config.toml
n_layer = 12
d_model = 256
n_experts = 256
experts_per_token = 8
d_expert = 64
d_shared_expert = 0
activation = "swiglu"
moe_layers = [1, 2, 3, 4, 5, 6, 7, 8, 9, 10, 11]
router_score = "sigmoid"
normalize_top_k = true
routed_scale = 1.0
balance_loss = 0.000358
balance_bias = true
router_bias = true
init_std_router = 0.019
lr_router = 0.000789
vocab_size = 3054
norm = "rmsnorm"
norm_eps = 1e-06
tie_embeddings = false
optimizer = "soap_variant"
lr = 0.00398
beta1 = 0.95
beta2 = 0.99
grad_clip = 0.5
batch_tokens = 131072
seq_len = 512
train_tokens = 1543000000
steps = 11773
dataset = "wikipedia_en"
Below are experts of layer 7 (counted from 0) of a mixture-of-experts language model. Rows are named router (the router's row for the expert), gate (a neuron's input weights, with its number), up (a neuron's input weights, with its number), down (a neuron's output weights, with its number) and show model dimensions 0-255. Each number is 128 + 24 x the weight over its row's rms, rounded and kept within 0 to 255. Numbers have three digits each.
Before each expert's rows: "comes before" lists some tokens at least twice as common just after its tokens as in all text; "comes after" lists some tokens at least twice as common just before its tokens as in all text. This comes from a sample of Wikipedia text that the model never trained on. Tokens count by the router's weight.

# expert 134
comes before: " |", "–", ")", ",", "%", ")\n"
comes after: "201", "200", "–", "199", "202", "198"
router:116117107105131146147139155139105135133105109121161107134103144144141120125111133116073115116123156127060133131139135118118131093170118156131164153116145118143138145121139102139174126145105121105078144134133129165108118101114120101095112146124108106119135128136134117118113154109159127122113096167158122122098141123090160123189127127118130108102180090135106143134135194166081152135222121129138158090152156080129106130127065124179150148130122102112115152116128127139106105107131142126159084132124135161094165139130123192151114138096150111130186112126123129168140153164098115142113128135115134133109115151138093158124118147130134142128087136146104113126133127146165134160150087143128109076152086114136113160116133162074138159118139113107121085141125077153127114101118159
gate0:158149166133127108109139154153179129130121082122151138131105104124105136118115065147085089118122122135182142139132149157128112097134130073114132115123095114129128115144136098121157151154135142102116116122081131144134105195165108123110106136164129074155153152154163090151103152127146124108128076107077152117155140094100162147108108126150166084134087096123138150149093107147144124116080119118109132124153145091117097146133085102140144172103129145176167142154144114154130142135138141092122150118124149119103130146172116134101110157156122124168106090140120109125120068124095103152140099145135144126110105117120101149129152111153143113152125101127133117076153135110127116108135140119064081144133099110101146109136122148088100123115156163095099096117128109127141094115127141
up0:089112114114134096132103100117047110130164183135112123123135134099151119126129149108143182164102135075074101099120110120084183139145143139137144105120124179123127160117117161096107094099101094122144144109166144122123130108103150138139120156123152138121137103118109142135131148124089119119136170125173117134155114170165112091152147126106110147099145150140140120121145153122118149173177132116161123130082106161116134111123119163104128118110154124091118120100099118105150133128123112131133099160114126140207125116099114100169128110118106108095157121101090097119148145146135147123085141104110108115161173132177137094129112137085111139115126160144169135106127136124116124151112117159182152112150138135165122134118107151161150159156125118158158164131121134088094139121098107
down0:153094122153141150123120147167120120071121109119123092115123065135090114144129165173152126118131112153186091137142137131162105160155090106148132130112092169101108144141128117119143078124122122096183101125111169151088135121103099099159148117143132131109121113186159148127129125139139111142168169112135140147172136137167119181122099154150183097144143145084139148151157086122123099123130119113118126117191121133134128097132146146128121128106073121148131136143094129121121097126106154119111178117145089134119157114147189125132120145133137132114132112092134131116161129158149191178154132099095131119117151108099103134148142084107140119146116080144075126135127097113115115114135170167104113144107116124114119164145132139107115132113139108172143161116107136131120129117108131

# expert 24
comes before: "201", "200", "202", "199", "198", "197"
comes after: " |", " in", "|", ",", ":", " the"
router:173143114144168129086137112142141120117109111130133133145127138137104118135123167153125143162107099128089116142127172116122113091160139138145142144151156107108181109120140159128142124106114156099076119110145135140127141094097101114090127121111129146101131118146155143148126174168096118137140135140149111084077081126137146157184117140141148093100170125138100180126102133105122094132150107072153126112105134117116155127104100100180161145111136127137123138139125145116124084124113140158134102139128118132123120168120125177137142164117161110125150140148132162122134089196094104123110088189087163157155148159126126119140117123058138150105111115144109117145134141174187110143120092104145133102141122130136144136121137169086112164150130093165144118154134086115152133137095119
gate0:131094124161116137141122098140106137173119103095130133118088164116134143149111061140128127165102105115107126102145086141149100143092110121128164152100158087121114129111115100116147158090142180171152114116129092126129119107180148097109137141144071149156103187110127138131140120140086143106140093121135152163131114158116135115106131102112119166098158126119090189167103088107121173102132084140118150118125160115112073098095111113180091107148110119108139128174107098114142104150122137129118134125127132139135154142114107126095134128102099171097119135120143111138134127166091082117134139113141175149142135142100095116161093166126144131143151170124115092132117119110126104118149128094154166134126134110115141124127073125135126129080134119133140110135146140113163127170100080
up0:126143139107111118121125170117158105114149150140120144148135110134146138144139161117116148121144160141124133162115194142121158138162127106133099110126119177140140106127141144131124102140094091106115133145112161135126098117086115136140138120099197123104144050123143142123113151119171120164117161124124147124111136109139110134144111161132154083152126109143135094133164122152115083171141169115117123148126113134135172182155122140097182142145157110191106139123153158127114148143132115099124145141146162112111102113130144120156144132177127128167138110129108140113135114100151205138113097129149098073131066107158175155078168101130103152158123099129167173142144119131122154151109157141110117143140132143157129135081160109156113109162106133122130137135143106125106098086131154
down0:157103132119084129138139155131113125116100125145125094142138103147159158130149156165166100130118146104113145192118155123155119175132088102128113148171109151131162122134171077102130103116122108120145159136138057143148147135135151093138139116134120099120095147156132152142128159129120125131142121129100133123144138113153032141095113137176109146094151126160127098147135120176084116129124128142122115114137096165155108144137111109095129170137104107156114103125118157162112122143130125101146131125105098144147184078098102109129092139114134103137149151134108140175148102139104152149104116095101172118088081112135119100118151142092127178153150144162138118130133088141135123124148153124150073114088120137137136141100148120109069109119144185114137152111135130119154145141128142

# expert 173
comes before: "201", "200", "1", "202", "2", "199"
comes after: " |", ":", ",", ";", " in", "|"
router:127110097127158123100151119141095131123099099122152153138117132158103093128107141126116128131111113107122115139143150126159090113157133132136169142148131109111167132113132127113136131095133165109107111110170149133110117089124102110077113144120126135090132118161158144130124188152092109134139141135136127125085095162126127161182105114149153104077144124132098169119096154158110098132160114083166101127102141151143141139113090082187126122106144113165115133108140130122112085162104165135128107153109131120101123135105175189139160155114144135144127160136115156116149089204116134124120100195132146144111136140113172131157153113102154139105109127132137090128123157174177103108104097118136131084148125135125090129131118172086116139105113073153143120156140091115115125115116104
gate0:116119114151105164124131096111129141102128130164117156141141111160134145148150090135131101127145138150115135172112135165142147144134144111096161155099088094136127156120116119145134153115155093139130084130076158154114164169094138118069119119128137134079155099115171110143152110143103127173105124154091146132125101122120122095132104137164097178129123149171111125152089112146138135169154160107125108128106142136117118145115117136137158171120113129151142090129127107138149106103089148148091132151120139096110080138146152107100064172123133109076121089112109107123182116123113115136114149117138118117120116152132103084155105149114103117155086104128129156104081065154126165131081140132106131137128100097154129129095118139086127102142136087089079141120144139144127082107155114
up0:130147177103125089129113133116103160130121106091168137107118126123139094124130157160100124136084138122119136088120079099139121125171118107151104108170121160114137119133148187123111094109090148147129135119167109094107162090135142145204150089143123090142131173130131153088111174113136149125138101113135125137124152131131123101135116164104134107127120082111126151119166118109105115118128085135154120110116129127114144115151140092090074081136118145114166135140120116140116102145168127123166078125130150103153166112124118123130127110126151128125150142142131182119108173101136164122130150142050132129148115136124155149098153134170155133146150155130123081141165159123137089108138120133141154107117129135126106143139123121161096117124103143190182116149136143124117187130113180
down0:158118108094146112172172124132089081104128124134096111131134112118128120140111122119129126144130151149116119149145105137091108123124158133112134122123122132146115111116123115166159166074081097145108147123185107144121115161112170108123103131137149136106045132133080112105145090124086149140079153139117107148095103135078119045099103149113124106143164112131104124127149128172140119103123126137123105130149149120132110133140118139144127150147145165167155147143144147129145120154157203101140153118120110163116106135131130167128121117162099128105139146103120130145150115119125151153141156147075110110189126137113136140135169129112141089121137137124133092122139113119150128143079165172105128118136143104193101093138131135149131120144075127150133122071151109102117140125146175

# expert 84
comes before: " The", " he", " the", " and", " He", " In"
comes after: ",", "s", "es", " wh", "ed", "ers"
router:127130128093164115157161139135136145142124114137133139125130091163102126114119163123081124126106142124142190115144143156136126139159122105123129129177142147134131137107140162116115106117134154103114139066103138154159132091163101083137108128133107129096140142141136088149100156159129155124121094146147141122105099104132108109145130138116099124101180108129081164136113130168090140128207123085182130097122149133144109117129083098165150134105164095123127139094119087161134099113130161130136122141124161112097128101133139141135079138095155118126202111118138110149119151177131090147117102193102119112118116106117142129168104126122172133078077107166096111104111152172134117144115112099127099136136122118092150139127127157099133164137146133133165134108117128122107112082110126
gate1:105159115114128137098159156168111137144181140118146109137106128128139165131155167102102118100105151130114096117107154129115155147145139069124150129162121088114155078133133143131087147126151085122152146168137120090127126155128111131097121166086111153154132120108155120116135121188113147120114156123150121129163106167139137164091161141101187167180144140153150136141120158132143152114123095114138127102146142061160103124123119142155148145112159169180135110131126103121131101135133125112141097161137173120108131109146153101094132111118117083107095130106113152181112144129123131141092153100126120110150142129123082175054115092126123132186130110121111112140145149085137107155153152109133114135149119105125170126151093120108127130101135161105106113126075143141123121139118158
up1:153143075158153124129151164128132155112110143133119151152119189117121107140139122146117128144127130130138140111115137113114121151137148174112118069127140163138088123155149161137139098115106090107178138084114113133154161165153112110169084158143102153102131155177123153151115063102096114151140134115157168124145156123108157055108105117135115135121118126120116121141197158126150132170128137104098172159107112130114171121117123114142095140148124111109129151163118108062122152094183111171121125108127078141119116132108166121095132129136135149138191124124148123113133141146139120140115142152131163150129134135095143110154153127169127134128122122130095135136148106154161150100109073129129181134123113106125125127139171166155133084122146112121148110136167157127141101113152116
down1:137134135148135150131142164134143139109147097170123116113151078130152136136180152131085148108142157119071169143150127115168136109132140143080157105074154126123132102201112172122102154105152115139118101152122146103134083102136113127133158122120151136177109089171118081106141139101147154158144164156099129138096116138136116151135155110105130160159110137121160146127140177120119105128132158144087132091175148105150130145102101156124093104109163136136137129151153165099086108125178092147141153120142170146111141202136122097124112127135126146107135119151138122167123124108156120145127077079120131113123123131138105154147125141120137119139137130154157120151174116114166145154086124121120103132150162125123160160145120167118118119128169149160122133181107153113114145114154127

# expert 33
comes before: " ", " —", " .", " +", " −", " \""
comes after: "0", "1", ")", "2", "3", "%"
router:141150136141128105140133159147100126089144089131148165156130144112111128154120090110091117143123080119088154126154137119128106132132144108135160134120150151124132160122122107144127147114108154123119123103129148170114162147139105098121127151155113128128122146136121131133130092142155115111100101148152106079119096150080115119176126111147122084069154109123137143142134160174138155118145116047167135087135157127143122127137108114173136169134141105128122153129128114115121107154105144151168116122140147164127123107180139168142132129138132163101146107134120123130146187184119124176119091198087151146128113150103133130130139139095178145072097123150118113117147134172158115179100116119167113117135116098100149101115136146071109135095138108134135134095157087129160132072128141
gate0:124145178146159137132125100164130112159158051100159067145133107141099100114119101127125158102120131096124133180145113128090132121119101119161093146119144162156126146132117105121099139154109148125144153129143148140098166110116074134114105142159150125137164148131150095147147109130123084187121135163085149148115111126122110118091103121154140117140170125136122140138125119106109149127169128127148116135120195097116112078168108085156085124133106153105103184123119148123118164102145086082152080112136129152116113153146146169159176131150113147125122168134095105117154153125089088105140138138112149097142120092123119150155132071156163111145129131122086125128116150112111158103121136101115115131149121128138131117160134160136119161144126152102129139148127152100089131114100151
up0:152133105133107118132154150131127114108103134119111144121131186120141097132101143097122113129183159092161146094102124109149138148086093120140158119137069146106145135111154164140152110103162142141167095095127146128143107110128120087133153140104124170131116137113112146129133118136184154068141158127130185147127142150150120173143104112109113104192126144147144104143163154145166129116140097093161205151140097136143084146092137112122088138107148120137100124114155137129118098139136104167080139150158103134154089136142136119097131132128110146124169118162152133183107100102156146146128091123144118142135144155116164139120195136110090163124154144171160120130147128119131124137080137141141098122141167147109126122119153126127103155132108106114107109078103115136092130147129133
down0:116138113113104133131124117139163155128108101078170120150113113099141096105122177102136149106180146147103137113142133135065144108170124135118142134172133099125135147128112111134097192137132129132142107115120098138170119122091102144100139121163152112128147078161134101138101134153158116122138114083131136119127129143151145103097149108104103101153152123150124131066154119177159129094147109126117144122086099131144100137086170132122177112110103090104121140092135084131121150125134123176104177103117093119126109166127108167119127122125139114138116152163097096108100132136092136156139112136149118150087127132119125141109139116138141141110130104120107090129126123168115176098129058130129127117164158157147134139131147151099095134145121124070148115075084167085087132132132121

# expert 227
comes before: "0", "1", "2", "3", "4", "5"
comes after: " |", ";", "|", " /", "0", ":"
router:171147100145179133096133141165085131131135101134162158116119132165123148131087145115083140157117101133114159159126148120109131095198116121143129132188163122106124108120124158100122094098124166104091130107144147132121162110135108083049130165138114146114123124142140124133134168139164126129138120110142107123112107122071121159185123104138142101087170102155108164110118173132135104098128132079142147100146124146148135099102091104212116151127155099126127137113145135138142092121094130148124135123126151118100146106157164161120133144150151140122118138137138148127139149214100138132117133156129153172135102153138163128166138096109137129108147141118133093126111144155163117128112111112122101096159119125115151136113116151105111148108124089114119105138122087116132138130104159
gate0:119092143164113114116141196126107149109139154158153152126129117137125121155143144104140109093117128156117172108128108095161169120139164116090115135141160122122135188068114121150100075128131134123165136115137157133128124126126172115138156131128109157148153123101113123116182097100094102170105098133144105142143103156077170130164147137110088132120164131157130151138111148143123134128123146153111139122101101126115101120150136112169113094105156115127120075115110120153136096140120120089121097155137132082084140111128189122148164104106172146127128142101113126165111157162137133153164139090115141121108098130081144182123132089099143166166122117133126147153148140130139150121146149074185102120112092108159137121082126126146125115105120085119139090124142121118131144097133105
up0:142168136110105169121140103142168139159137099136105107123154128097136146103161098117108159120145155084063115129134101171101080150120097157176146134146132129160121077146136133114130115119129163138113147134155115115099113145114103129162089151106150138135072140164137142128101157124138147125151174131118174111128123110176151123080122093143146134070089123114174139135172117149109112192107110123160136120101139131137142093124094124143143155160114142108151122118140142145110135092138127174114147113166142153113149158131099103097125085143129114146131128160142101077133096107169142121118112154141175143152132126128101094112133149152124063140105120146140125066154108094109129121115123096122131108122164173131128157165140135123107164122135161138092133143148123151127111142097118
down0:102136116169133101138147131158148117102145150179074106136133170140121132118105110028109117093162145122138134126116093099112113119152109135137154132076151113079159146129155150092142109082136103114117133084158109136141100152129109147102127113115146101134111143113069113142122128134111161127116157125116130162114146118114132107143141141131102104151174100107157146095085127172147099151116124114128167141127125149164125106130179119171108171112110108163160124105137115084160141147156150136151126138125183125135142116130141164155124124111140111106119129106131132130110173130095167152109120147116132111141139086130127123121148121094112127125138149133122143118120089153124127142120130206084117083129106135119127086149171147172129157102132097124171138091131104087136162142151142

# expert 158
comes before: " |", "%", ".", " |\n", "′", ")"
comes after: ".", " ", "°", ",", "9", " ."
router:139137091106110131118132143151110120153121101110133148105133153186144110126129131122135130141098123110094164117118165137101089117124161123140128182135144113162118113107107142114152118148131142120102128139112143189141143116117123112095149184140079174123136094146118147139117158091122103104152127121192131087110107130114155120207100124108126136106163114172127153124154191157101147137155150102138109094111116120129092104163029129178130160136139094118100135135130152111084105109110129173146085117127114155124144158113121137143121139109165134155135156123130100144112121123116111167108125141115157130117119104148104109155122109139118120118078153126137130149172125158161135165129131113131120109166096106130129105144116152095141151120098098120160107141125104113170171153109159
gate0:092091123157170136088113117106156144106146145138132097153148129149176133125148142142153118096101118076138128110181125155128084130148091149131116114156181109128120116124096124168147099131102148107130107098103155130150123103065134122128148137107102153153158092129103084086130130158101163123093087158091112138119147128144114127123100140132173141122129082135082164154080177128142151141110157147073078083117142155147117106188086151133102174141135105140101150097164143117142137133125149097129139143145135117108132132159145124143107144140102154116094118152148098101109119128122133137128126138160167160143144150096113121074138132148119123109101105167154118129099202110129132124109128153126112132142138122106100122125127159163127114105126151103136130143097109148166138133107139
up0:127137140114148108144120145117116123122093125122155132160124187138123124102114126158166093123116118130093108131131147126143083116115153142103134121141133100122124127059129139065154128137112133156116140143132129177120115145128108118150139101135185127151120117101133157152171143154142114118160119086128121111114125119151129142065122162097090182143163123160101059138131083100096172155144125114120129128129122138140130158137141110145143115126172096104109112108087149137151171101095095114169154123117127128141148119159079142112098100097138115114119083123113164167103100137125131129118161129104127140113122114182087123202102135104137125150113127119102108099118108155140088156150117141089126109174108117148125137185138133141106128150122114104114097142125109127094143164163072
down0:140135092142145134153106137142144082108167081130120095122122122149110135075130130134114114100112160129176114155111135110131105085104157133181102155081141091140119119168132160120122106161101126133135133136118126144129112123103135119067121082103115124126170183102128133095166130074142157107105080118194139096106090129098144119109173123151132093140111129124185134125104100092113144148108091102150146113106129115136169169109147118119106080161120109122122146109136085141112129139118140140141167139106126112130136158091114100119076126170134071080156127127118134173146142130109156154122098060131131130122121101144141120064140117109115140112155143144158135131137106154130129131130137115125068141163119144113149132130169112093137118136112145123121097120136138129133119148146132

# expert 50
comes before: " |", " time", "–", " University", " end", " p"
comes after: " at", ":", "–", " At", "/", "201"
router:155117093127134139112125082126095174099135103110145093148107164150124154114106157116106180125144131118105162151134121134179081106148103149151162141135148144127112136149145113134166110104127131135083142076148103139129148092107101092098157131124106142134133117138107136145103123145150128107133105121131158162091109146085145158198127125105085120083159074151125182151158162145128103084160126108170117104171159109120122121140087106170133136122139087141115160122117137136121137095157113120130099138164164160092116114163099165165112116118147146117142134119160130158104141148104112146101140157103140141096105135122110163170111115119163129111114110132127110090180130138140138133121108116127126112124127076152146119089144178100122082105090101111103092132123120127135143121106135
gate0:154123116148130110130124115162158089086131130106120119143115121111124120138158134099119099125180152116105176141128138173127149119144126155099110162117126121110149129172123132114125128091095093146121093141114123121166208152140101181132087095126133106140100069106147108122118128129133090095150110076167164152093114086113136130144070098125123116076139129151168098119123131090139157119137114122111125097116088094138149164134081124138140133127121128152164102106164068145117156092120112102109169115101107165144124130160142090131142164149098124128101131131132093120124168142146118108080166125132124120120130129107156137147113138143152163136111122143159071132141110089147106158135122148093108095141118120137105090100113104154163107113151121123117114087095109142106131102122128
up0:136125104154099125126091089100149127131098095121088126180137121170106090111187153119150161122133117131124109125139106171151109127148157103151128166187158111107128113111115131112141118123100119101108151144131123126139105172112161145128120121161138122094087114139168126171113114130098146134105176155116103155108137117134148123161151135094128141125150115104155099135084091087133148130129136127139135178150126073137084127101143107099133141165096126110105136144179143088138090189159133110123102100114132130128139149131140109122128137130159131121172138129121112146111130112163159127155177163110161113157129148113178104140118119142118106165123099133050104119111097100155153112071160151150161155123137122120101171145098127085140128148110123112122119148151160106112130115148140
down0:117132157110141112112114133156148147097141093152102102124127094178142153108109133102121131116114123102111137112103093175158114118159174138120079144140143171097149148143147170128105138132182136160136103110116127123138102149155130135121104130155123098091122107154147082144144159126139118123129148137086154070099130093123174129116128071159140117168122131086129117167097123123122132113120116104071166096131113133122137158139132082163118137098163135163140166112127083125096156121109137146104125131100130153118141157123137124151088122139136083114114095102087140123106111062148172163135115087140118127107119129108117111129120118111133201134100116116163110134148095140079097172124127094091140121137096138111125142074152133110116094172115123104121114124117094133137139126123162

# expert 209
comes before: " ", " S", " B", " M", " \"", " F"
comes after: " |\n", "\n", ")\n", "1", "2", ")"
router:148128108147165107128144121141118120096115117112170148131112159109146145130102173102093159124115110145090150157173109125150092142156140143126144143139111131124147142126129123115138134113117160125086093071159141114128133107136104087107108146136136112130137122191139090134108106146139117129087103139134118155103142147087137138154111131136113099119156125163096136154118139159130126144135086068191133083137143118139106147130120106137127151125154095108129168132123100112113125127105121178138099169133127172110149139137128176133154145145150176104157131153136126138139144184098149164118083139078141191135106159130117164125098162115158159055097137146137120135166136126179123162091115161119083088122097118124159127113126157097112149125100093131139100107128119140140125088118132
gate0:106151129139112100139096109140117133177173164121118166128135138167092141127115161110143123113121149121132145167115142115118150158103107140123101172122147141183174112149148118112145109105109151109169110156140168119137103097148154143147118088146134152153105124144103094132111116153110119124124151118093140143130101146131121179171145107134111158117159133130129128081050124163125104120166137146120154132100118151155103123130117114149103132125139151112137167113121137121143125123080169183128107138130161155107098068094145177119134144056152125118137137085161125082092148122129154104133069125105145112133124141109138156107115126126155150136179128160094127154141081128139111169104110099144118137131141124120135143129154154107146106141126088094174104137110124167092154107145160
up0:103118110073151123113127169110121110121123164091145147155159117165096144116148153149100113146130135120122133137133123105105154157077107146116157131146122141163200124114152099118151117103099173112148082178165120145128113100137139109152115132153164144152145106150112118133158170118136159121131147135105164130139123097148128146136111147123109164141108129113139121084083141109167091158130103182131138111159135169116102149132137128140096145133135149111085157121117132134125082118091147153126112132101103122161089102108155168159150123083179140163144124151132134107115128104147100108148074104129158173189126141160156125149120127135104101095164159139123117143152072132165115137111144119112128133119162111108120129138082142139138138109106102093157091124138098157093156132094142
down0:128140134151107117151160150117143083153158098117076138098101178099128137132152137104148109145110107149127108118140103135161107107113117160131162154147112113114131123104106093110107116168126157080144115153130161069114159131099133086175108122132132154128161172162113164124150114172151126130107135109124153137096159053152130162164171099135119178131114133142082091089104128106110123144120155135121167141130100135132153151083152134130100130170149147147159156127103116121125104114154120163097150165087110123128134109159143129094147110090114138109127131136172110104102178173116107154165103133132146137147136114148144161126109093096116139115103141159122088108124139117137136141127152122123148162106116146100148152111159142091115101106112095158120123165128160134070143125123144

# expert 194
comes before: " the", " a", " his", " other", " \"", " an"
comes after: ",", "s", "ed", " well", " such", "ers"
router:115131139149137117084141142148119131115121043138142156168085074153131099154119117121107136144124117127119161142145126130139085124142144126119177124131126135128127133109155140125111111121141135134097133104156160132106154153116090085126139106119075097126143128157154145126133173134109099149118088149148125139102134140105113126151128145145131090106151092134119157152161162162106120134150143096194149080097147115134128132131125127157177107141170113118096193129109128171133123106106149155185131155107159170111124129144119148150096131103151135140165131125160120139140147202128100162120109135118169183108128142132095115111135133098081153127107099178131100141108156132136111153133092069151084126160114114098117117131122142124087101133115100128143130128112101143135118083126124
gate0:120157115088164147111108176154132172120134134161126142158123123104130104124113120152145185107127132128116085126166199122139121153151109088138158142080113149099117129114141107096118132130157094158119160166091129094149090098120149131110170148154098119176111094177132129143111154097143109120153112136127144127113166143169150139144083103110116145127139102097121159159169156111153111116145135153157104094116109114118102135121091103150126130131145145126179107170109121108124128150129143165104131099073095107124103137121108127136132133144118112176121116125127149130129153117128125134119195148125140107088111115102105131110169155120121122112145119077121118062109162138172137182161119134158119162125128133122144080126156119104139148153122089109104108096106118131151149150129161
up0:129145143095149158094090160163138176125110122179146129151131121120134099137114118146145175095134128125116084135169189108113135143154122089127168145077119147110135123136135124107126125120141110149109147171090134098152090115103139123108174152147093122170104091185140123122120149106140109137144122132144163109130156134144150128131106130104125117121153105082120170153163144121162110114153136144157115096112101121117113145144098094141125130125141156121164090155114116121113138146134143182078128078065088109143100133106117128149125133145136101171121124128125154132110151141142125125107179147129134111093121116089099121104175167137134126113146131092117120072101169132187140192157122130169130162121124139118133088119151131123122157148122101116099117082113117120150149132133165
down0:123131141116098155093101130136121127160124089159128105108157159145126116140153140140120143136087142146105124172109096138142122137148116133076108143132133159126180141106084121110110111149167128134106134142112160136172100106105112077158115105133177128083108127134170123075169095119092103102117124109134156127119063075108168142116128154128129092079152143135101155129145157148148119121128137097161122149114140146147146155123135162116119152139112132104146136091117131159133186143129126123141107113129121127145108140093115145150096126140116116124124141094119097147139140125073132109022148102108089154133117107149112102125146155169133138146119106147141137119124098123120142157135138099113123135087119128108066096109169086165137131107127170103099149110127163138154114146143153

# expert 25
comes before: " not", " the", " The", " a", " also", " In"
comes after: ",", " it", " he", " It", " which", "s"
router:151126128108160126128138100165084143099123104139141109126125116130126105130082160139117135139126141127098168120129163101131101139149130142134133119155117138107149121116118149135116132158119141122124155083149128145133159097121117085116138138140100147116138103186166098175120120137136144135146088148159137119120170153089080123150142121154117119137140127128087133124112177154120136131191146106189125108101156135153127115130078096151177145114168111131106153111113124152140045098087110135168070151130127151102120110143123180138120136142134132136168125157108115158147184187107118162144109184103133150105139124139140126130100093112153127097120096163132123114114109192183085168115106117127101117135100132120142139142135112104086128131134144137172139126132130103159143119139149
gate1:144156107158157177124099100121134097104116115144131112113117142139112150155145137115123115162126146093111113082067154103140139115180119104130148122180121111115100083139143100076121109113094143132114099132134116120119155144133133166153141112106121142177112114127136090101130139117096122156120123149108150128115132109188130135139143178147134125140127108099099135163137123133136137141148117098114077110102156088110156118129105122145086154123128122164126151124130134102132126145101157105160096163113139132136102135112130128161061147162120148158067121148155131143172109121130125099111165144090075113137119124137147091146160154120117109165122137085179123133174144194088116093135136181165135149150107097151145130163133150123122112170170112140150112146120093109146118148130154
up1:124089158095085119124161143115153168099165151137140131151144124161147133153151139136165134061137116148152131146157125127091121140104135153154115123095134153152158091124140141158131116128155107098141157109124142128114111130113166072122121148144129142078122140108120201152114101147134133119135113150157102138140131137080127129175113081073070121166135124167137111097105136125171106114120122151129160104146076131139105130108158114102123108133142116126140130133112114146112162132140095138107170105134117181141148108131125156120189122070129106151182145107083111125122142120097098139111135140136151139097142144126116152109127113139152138112147122197129144143062103109176134160133123123092136124114112116138081145127135119139146170096135139140124145086145160125111137100093138
down1:092116153123126129114166130083128125131067165104143143167084141092072150099145139132183133156160136133118169118101109130169148134111085159099122084121140130105109169099156087102142129126145171118106133082117171095167110157114135125110150128114168122100127150145109115128088104121138138108098168102129116134101131135153118140172142146147161140179143138148117123095142157177120107164138143147097130113147134114070104109143162127172121110125108169139116111098155100142150150164115157134083114129104159118115134113114101134145148121123135165129142138127161149194123108163123137089104094126100127149153105155159105151154152157132098112130113102140102129139120165158134086101100143161115114134118129102122111160144147137129086130112167134101115137146134092154140129124110137

# expert 49
comes before: " the", "otes", " a", " S", " M", " B"
comes after: " by", "ed", " of", "ated", "s", "ation"
router:132113114136119107126123115098159097109129141087167168163102119102100126112091130118140149144136112143099141112116099142126103124136115147108157178139147121146146128112118116109130141110151148107100123099130157139151151137126157139107118134107108115112166123155154131166092181158105124144095071149152108113089134159131140137177117124135122075082150085146097129157133163103103108089155112087158133111088142139139105116097111118176169153131137108145114188121088106110109147087109164148119102139112145146119146089149135163131104168126163151141152139142120123161120134159129131176110104137124144167114133137152083133123122119122108143087113071120103089137124170179187086142129102126155146081131120090142144088144142137095102127133147100129131101129135121174129151095137120
gate0:136149151157127133106105121147114155139110124149147140122171108124168132101087140117145119108090135166101122110178119144111148103099171135168159104127145055147151150129121115130101131149123113141124125169185135161135146163099112134115122148106124147143144135091133105127149136118112153109120157112144113176123108124080120161121114102101156117116132118088144144140094142135160120110139114130140132132111127145146092152152177117115129153153103113166083107118115169158104100113126132103132102177134118124078177151116133149130119130126123128132127076174097121178125129172121072134130175146138113118085107140123169070145125169141130131068098133109087093125125165149147162117132168086090117095152117145148134147140143162134110143138127119131088082152147143128133138167143125
up0:126161163126094160102123109148126165133110118146119124115167102138140129122122126139134112094107153149111143090143106150113148120092174138159151112143141079127156139116122114147127140131113128121177116155150140155112129126108125158114109113086144129129104118092146118143155133099114151121130131144135132151132110107121138158138149071124156123107100076107125140131134149158141140152152100132132143137103126138159148157120177137151124156133113095149096093081097162140093099128124112095154082173124108107071162150118150132117122146113167134181110088163130110164106141191119052121156194160128120145111097142157147086107101158157120146074092140117089101135122161144145154132108144078087118103132116136139106145093131135124092109140140133113153122134148146127139160158176144
down0:136159157124170127127098118160166079166119182123108087129151104143157134169087157151107103165121164118112132110144129094114168101047165123071139144136156113126164106141099128079089137135150115125111158120104118085093189121109106147129147121134118144120092145142175145128120134156091139155113101111171135134117171105138126126156149141145121149137093133161120148111129116175107124140132146102114131115071099137126142117121110081141115149131185122132120115099096170158125137113132145123135145123173110121119087123121160160155082113177121174107126097151141091142094114140131119161160098084120097098138117147144150138136096120128143136118104151127178104166110120131106158118125139135105132102123118125126128116146128134126143148109136114130148117128103168097098117113131106